{"hidden_size": 160, "d_shared_expert": 256, "lr_router": 0.000955, "norm": "layernorm", "init_std_o": 0.0499, "init_std_down": 0.0575, "batch_tokens": 131072, "train_tokens": 674800000}
Below are experts of layer 9 (counted from 0) of a mixture-of-experts language model. Rows are named router (the router's row for the expert), down (a neuron's output weights, with its number) and show model dimensions 0-79. Each number is 200 + 30 x the weight over its row's rms, rounded and kept within 0 to 999.
After each expert's rows: "raises" lists some tokens whose logits its average output raises strongly, later layers aside. This comes from a sample of Wikipedia text that the model never trained on.

# expert 19
router,231,162,157,159,202,257,238,225,192,211,207,181,197,214,169,135,167,195,188,185,143,250,198,231,202,211,242,174,168,200,125,195,198,209,235,186,229,188,202,223,271,194,190,220,207,216,146,191,211,205,208,180,169,207,177,209,183,176,223,153,145,241,185,201,240,215,242,216,155,203,259,146,220,177,175,233,182,182,215,263
down0,222,186,256,167,201,220,224,219,142,209,202,214,213,193,219,217,259,217,261,234,160,223,217,205,176,230,247,157,177,213,239,198,198,182,155,206,255,197,258,219,142,162,203,221,214,138,220,201,199,157,204,185,159,198,170,143,200,185,206,176,201,203,192,216,214,245,157,200,185,211,191,214,227,183,265,217,220,213,227,184
down1,231,204,158,180,178,211,226,222,203,210,223,229,156,188,158,257,169,196,203,225,170,173,189,210,167,184,223,226,204,224,193,166,212,256,189,208,210,207,248,226,144,182,198,206,263,164,228,221,201,189,186,163,214,200,178,160,171,166,90,249,215,207,222,203,192,215,171,150,171,172,207,191,204,244,168,194,186,185,213,174
down2,163,252,249,197,203,185,206,187,195,213,232,114,203,199,229,245,233,215,211,206,180,192,218,255,184,213,132,150,228,166,170,163,186,177,230,207,227,169,202,255,196,213,229,211,158,260,140,186,227,203,190,208,143,207,203,209,199,205,185,217,237,239,222,264,148,210,229,215,209,208,177,223,176,176,224,165,200,230,221,215
down3,195,189,156,200,197,236,222,182,144,145,179,230,150,203,238,211,200,227,237,151,218,181,141,244,222,201,188,245,252,201,241,210,232,249,160,224,198,186,211,268,245,242,180,159,179,253,174,158,230,214,217,165,182,156,191,239,194,208,215,222,255,154,208,186,159,178,213,214,211,152,215,227,158,193,185,224,211,256,194,238
down4,189,211,228,247,203,196,198,238,197,202,200,203,187,215,143,201,193,252,226,200,233,196,211,153,137,171,250,193,191,265,209,210,195,182,253,230,214,199,186,161,228,246,186,174,151,209,169,197,211,215,167,160,255,214,188,167,199,198,204,201,187,129,210,196,244,221,232,125,182,200,168,198,194,201,244,198,178,153,183,205
raises: "il", "f", "era", "ia", "s", "se"

# expert 84
router,217,223,174,218,192,181,227,237,228,201,224,265,172,200,188,177,207,222,247,243,204,204,238,201,181,170,214,219,248,182,189,204,191,210,135,194,159,233,192,168,185,224,203,150,204,191,238,190,176,197,215,160,179,216,162,185,205,195,168,186,250,183,161,169,239,207,176,160,211,188,193,236,147,154,206,174,212,182,227,224
down0,242,218,193,184,186,205,183,186,190,186,218,182,195,209,213,223,253,168,215,153,205,220,146,227,260,234,231,172,234,228,160,190,125,172,215,201,171,194,189,156,241,227,244,201,226,215,156,172,222,196,240,245,211,200,271,188,200,176,205,207,206,156,260,196,166,207,186,239,224,234,199,199,203,198,211,219,216,134,250,214
down1,217,192,216,190,249,193,183,156,190,215,158,251,230,206,163,188,194,242,167,190,182,112,253,142,210,222,195,177,237,155,173,224,227,159,151,203,190,191,245,227,217,214,237,217,204,163,184,172,208,144,239,192,198,207,217,145,206,196,170,257,206,194,238,210,231,217,195,227,183,230,200,189,207,189,235,139,138,199,272,170
down2,156,258,200,216,190,168,183,205,164,235,225,195,193,174,227,207,135,173,152,175,162,229,218,178,205,117,211,221,188,213,200,201,191,181,249,156,211,255,207,176,205,176,187,217,237,191,184,160,212,157,190,151,236,190,199,187,205,161,204,208,225,228,217,214,231,232,174,253,167,183,206,197,164,192,174,191,214,174,180,218
down3,178,166,232,224,146,219,251,217,200,195,191,212,166,185,198,216,210,188,205,174,178,219,207,257,200,105,208,226,146,166,222,203,193,167,183,215,177,191,196,220,177,182,222,145,198,210,184,201,202,218,169,147,227,206,203,192,183,172,208,213,175,221,273,165,209,230,193,171,194,216,192,195,214,204,220,178,206,263,183,208
down4,246,227,116,191,199,207,234,200,174,193,198,234,194,230,207,202,227,223,233,218,170,156,218,201,157,244,206,171,119,192,170,182,219,232,152,231,177,190,210,176,181,232,186,189,277,139,149,212,249,208,215,203,177,182,202,218,198,251,214,200,227,177,139,214,216,238,196,177,146,199,182,229,173,247,219,221,253,192,220,251
raises: "-", "s", "n", "ist", "et"

# expert 114
router,235,201,138,239,225,158,223,185,192,165,243,198,166,190,229,223,214,192,242,233,203,216,232,203,186,220,225,168,225,210,169,165,154,207,196,234,259,205,155,236,195,200,180,213,252,196,232,190,150,185,164,283,209,182,185,228,213,140,199,198,229,191,192,181,239,214,147,202,192,179,172,240,153,180,188,192,290,220,161,170
down0,212,226,236,169,201,147,182,142,179,243,258,205,214,176,218,263,202,220,204,156,198,171,275,185,188,201,203,232,197,210,164,159,238,164,173,225,214,214,187,204,205,201,188,216,201,192,176,229,222,228,215,159,219,175,228,250,216,268,142,291,214,254,156,239,144,228,156,223,242,160,226,226,186,205,209,213,194,196,163,235
down1,192,263,188,199,201,185,203,213,137,175,194,302,160,206,217,187,226,213,172,172,180,199,242,177,223,188,185,203,207,231,201,193,225,137,203,125,214,212,149,215,180,148,222,179,231,176,207,255,214,235,213,226,181,201,246,240,231,182,161,205,206,220,257,211,189,186,237,176,216,197,214,211,251,130,155,202,218,169,163,210
down2,201,197,262,176,116,239,169,262,133,162,217,202,290,227,211,154,229,210,179,167,243,217,184,199,246,205,160,202,164,196,204,196,165,156,192,123,173,192,214,183,169,193,238,182,205,203,173,191,159,198,175,214,194,137,222,148,231,213,172,197,197,195,217,227,189,161,238,181,210,235,157,241,216,180,252,147,198,154,164,220
down3,188,168,169,217,162,201,214,221,240,218,237,169,217,226,152,201,194,219,193,192,226,196,174,211,206,206,221,252,177,208,179,211,238,227,226,150,236,201,193,162,166,189,179,219,190,165,178,198,153,190,189,222,251,184,172,238,205,239,222,232,176,171,188,194,180,224,187,189,225,162,193,208,215,227,188,249,164,157,200,127
down4,202,178,247,189,228,196,172,180,215,191,227,198,180,190,211,214,143,212,219,256,202,246,163,175,226,154,213,160,179,239,221,158,202,251,171,221,188,159,222,197,234,240,180,165,220,187,287,180,224,151,181,177,177,192,180,143,165,211,211,222,163,187,233,145,185,218,184,212,190,238,188,207,178,222,218,211,207,224,241,196
raises: "ed", "pl", "-", "f", "ing"

# expert 103
router,206,220,182,126,251,174,230,241,201,152,239,168,214,194,196,170,192,203,257,246,184,154,226,201,179,194,220,172,228,156,200,190,210,209,162,187,234,263,213,202,214,199,239,177,177,199,169,175,186,202,196,192,203,169,160,150,231,174,253,142,197,208,211,141,263,200,161,196,249,174,243,162,144,172,174,183,201,186,218,275
down0,166,176,182,238,160,247,230,216,222,224,186,201,210,153,207,208,176,124,212,219,181,186,250,183,158,246,229,162,178,201,237,230,243,166,178,215,173,221,229,189,143,184,154,165,202,216,215,181,210,156,247,257,207,168,219,208,158,226,162,226,169,216,215,215,173,111,163,206,212,203,236,145,124,203,217,130,188,211,185,195
down1,147,200,148,173,213,220,202,240,200,255,202,194,172,252,190,211,235,195,106,199,201,221,241,188,178,235,178,209,221,193,165,171,151,246,202,190,229,194,182,195,222,211,231,215,240,154,197,174,166,172,220,188,182,209,219,192,171,218,256,215,227,192,188,191,193,201,200,262,247,185,236,251,258,206,279,170,213,153,213,168
down2,182,169,189,172,240,184,242,244,186,257,201,202,194,182,173,217,188,218,202,248,228,162,208,197,203,171,176,196,221,205,227,186,253,202,196,214,212,192,227,182,191,217,216,199,262,236,259,193,215,183,186,179,235,225,180,183,228,222,219,253,196,217,183,160,201,209,230,200,215,196,255,141,201,213,245,180,168,144,182,197
down3,242,217,237,276,183,187,242,196,174,195,162,185,172,193,217,156,173,241,164,200,222,237,223,208,174,220,187,277,220,203,187,177,237,152,241,190,202,190,224,202,188,207,208,222,190,204,215,194,197,230,154,197,214,173,193,275,203,206,241,186,168,167,185,216,236,152,190,192,267,204,189,171,223,240,170,175,190,192,215,136
down4,206,208,247,180,154,185,216,221,210,230,155,249,225,181,205,183,127,167,220,150,122,196,190,162,234,164,197,204,249,203,190,213,171,230,195,192,182,218,202,129,171,192,234,238,205,199,246,239,200,216,241,250,211,246,194,215,208,228,205,188,218,178,210,162,207,235,214,229,280,234,228,227,166,166,192,227,167,173,216,150
raises: "or", "erson", "t"

# expert 47
router,219,235,149,228,197,240,221,192,204,181,181,200,158,166,216,236,223,170,194,238,202,185,165,270,255,238,205,182,199,189,214,211,188,249,211,165,229,176,140,177,210,177,217,200,192,215,175,245,172,225,211,168,190,206,171,156,247,248,247,232,150,203,192,176,187,164,219,174,211,216,193,213,192,188,198,196,169,222,180,167
down0,175,195,208,181,245,261,149,174,172,211,245,212,185,200,181,239,235,207,195,216,189,171,192,227,195,181,185,179,190,160,258,187,260,226,229,247,203,175,213,195,199,168,196,194,249,239,224,169,229,245,231,209,227,228,173,165,161,227,215,131,196,175,203,170,208,202,228,143,207,202,186,194,170,159,209,187,222,219,183,204
down1,184,231,193,165,216,231,293,178,208,208,182,243,184,227,216,217,194,165,222,199,226,176,184,193,212,217,197,195,199,238,140,166,167,194,186,190,196,216,167,191,223,161,175,155,163,195,180,178,179,164,242,224,191,214,171,186,188,232,197,218,207,168,182,251,267,207,162,207,239,230,251,188,207,206,268,238,201,195,251,193
down2,232,217,183,225,200,194,199,174,239,217,208,147,176,226,225,190,223,154,193,186,169,177,237,168,180,194,171,198,242,193,182,230,151,193,244,247,221,219,202,187,177,137,148,271,230,231,236,219,217,237,129,247,198,191,231,236,194,237,179,189,212,203,161,223,223,204,177,232,197,215,171,163,244,168,181,174,196,233,178,200
down3,175,121,252,142,258,176,201,157,185,192,169,235,217,196,208,204,148,210,166,204,206,182,192,134,231,193,208,193,243,215,213,198,225,188,227,185,254,222,216,184,122,162,169,240,215,133,201,265,152,206,192,236,152,224,212,207,224,220,178,225,246,231,229,234,169,188,208,225,225,190,191,188,175,226,215,183,234,212,234,169
down4,184,207,225,255,184,201,158,199,199,184,175,144,223,232,164,265,180,155,129,225,188,203,263,180,135,244,214,192,215,220,136,188,253,202,178,207,232,229,164,230,178,177,204,241,190,207,217,173,176,193,194,211,174,243,167,193,151,211,194,202,214,220,209,261,200,203,216,236,180,221,265,209,161,175,218,195,222,198,168,215
raises: "y", "he", "m", "oll"

# expert 122
router,213,243,207,228,238,229,176,222,173,251,164,194,205,235,201,174,188,256,150,160,153,227,194,191,241,228,195,204,197,147,147,206,240,206,198,217,186,183,142,148,249,174,191,211,196,179,190,196,158,204,169,180,198,226,172,236,200,177,173,148,257,235,231,203,247,216,226,236,194,205,251,181,196,213,176,182,208,190,199,178
down0,142,196,167,185,221,214,230,196,242,244,264,197,182,204,191,231,250,181,178,210,238,205,187,188,206,204,214,165,243,180,310,156,210,199,195,201,198,226,159,263,161,204,175,212,205,207,208,200,156,170,180,215,233,188,156,180,221,209,236,216,170,189,202,211,195,303,217,219,244,197,131,179,210,204,187,209,205,192,163,149
down1,192,198,177,168,215,236,226,205,185,205,189,232,253,126,216,208,188,230,257,207,157,236,211,244,194,182,206,214,189,197,200,236,235,165,211,195,237,172,140,183,190,158,245,197,213,212,221,206,177,255,252,170,256,140,154,219,185,198,178,184,192,240,215,215,207,168,141,192,232,149,259,186,262,231,205,166,214,238,197,209
down2,244,140,128,185,201,201,155,242,157,222,196,183,203,140,183,200,209,209,260,138,192,172,249,187,170,170,149,228,192,211,225,216,266,213,173,202,176,238,207,139,179,196,204,216,209,165,217,182,221,209,168,229,202,225,149,212,179,201,207,199,134,217,166,192,229,210,187,210,230,188,235,184,181,192,177,151,173,196,204,172
down3,142,205,193,229,239,168,219,206,187,202,262,185,211,195,177,202,180,226,187,203,188,237,167,203,198,261,229,199,201,150,197,221,272,203,233,162,181,246,227,234,213,113,196,198,156,201,223,222,216,216,195,200,181,237,161,147,180,235,219,175,218,210,229,108,153,188,197,232,175,248,195,253,166,145,177,181,163,202,179,224
down4,230,221,170,221,183,155,191,203,248,190,165,182,164,232,172,227,224,208,161,144,178,182,165,157,240,217,196,248,175,211,221,149,216,270,226,144,224,224,218,193,161,190,217,199,236,191,268,225,209,177,184,210,191,227,188,235,213,223,168,221,227,179,193,158,136,221,218,200,186,219,177,199,248,176,209,235,240,177,214,207
raises: " ", " –", " C"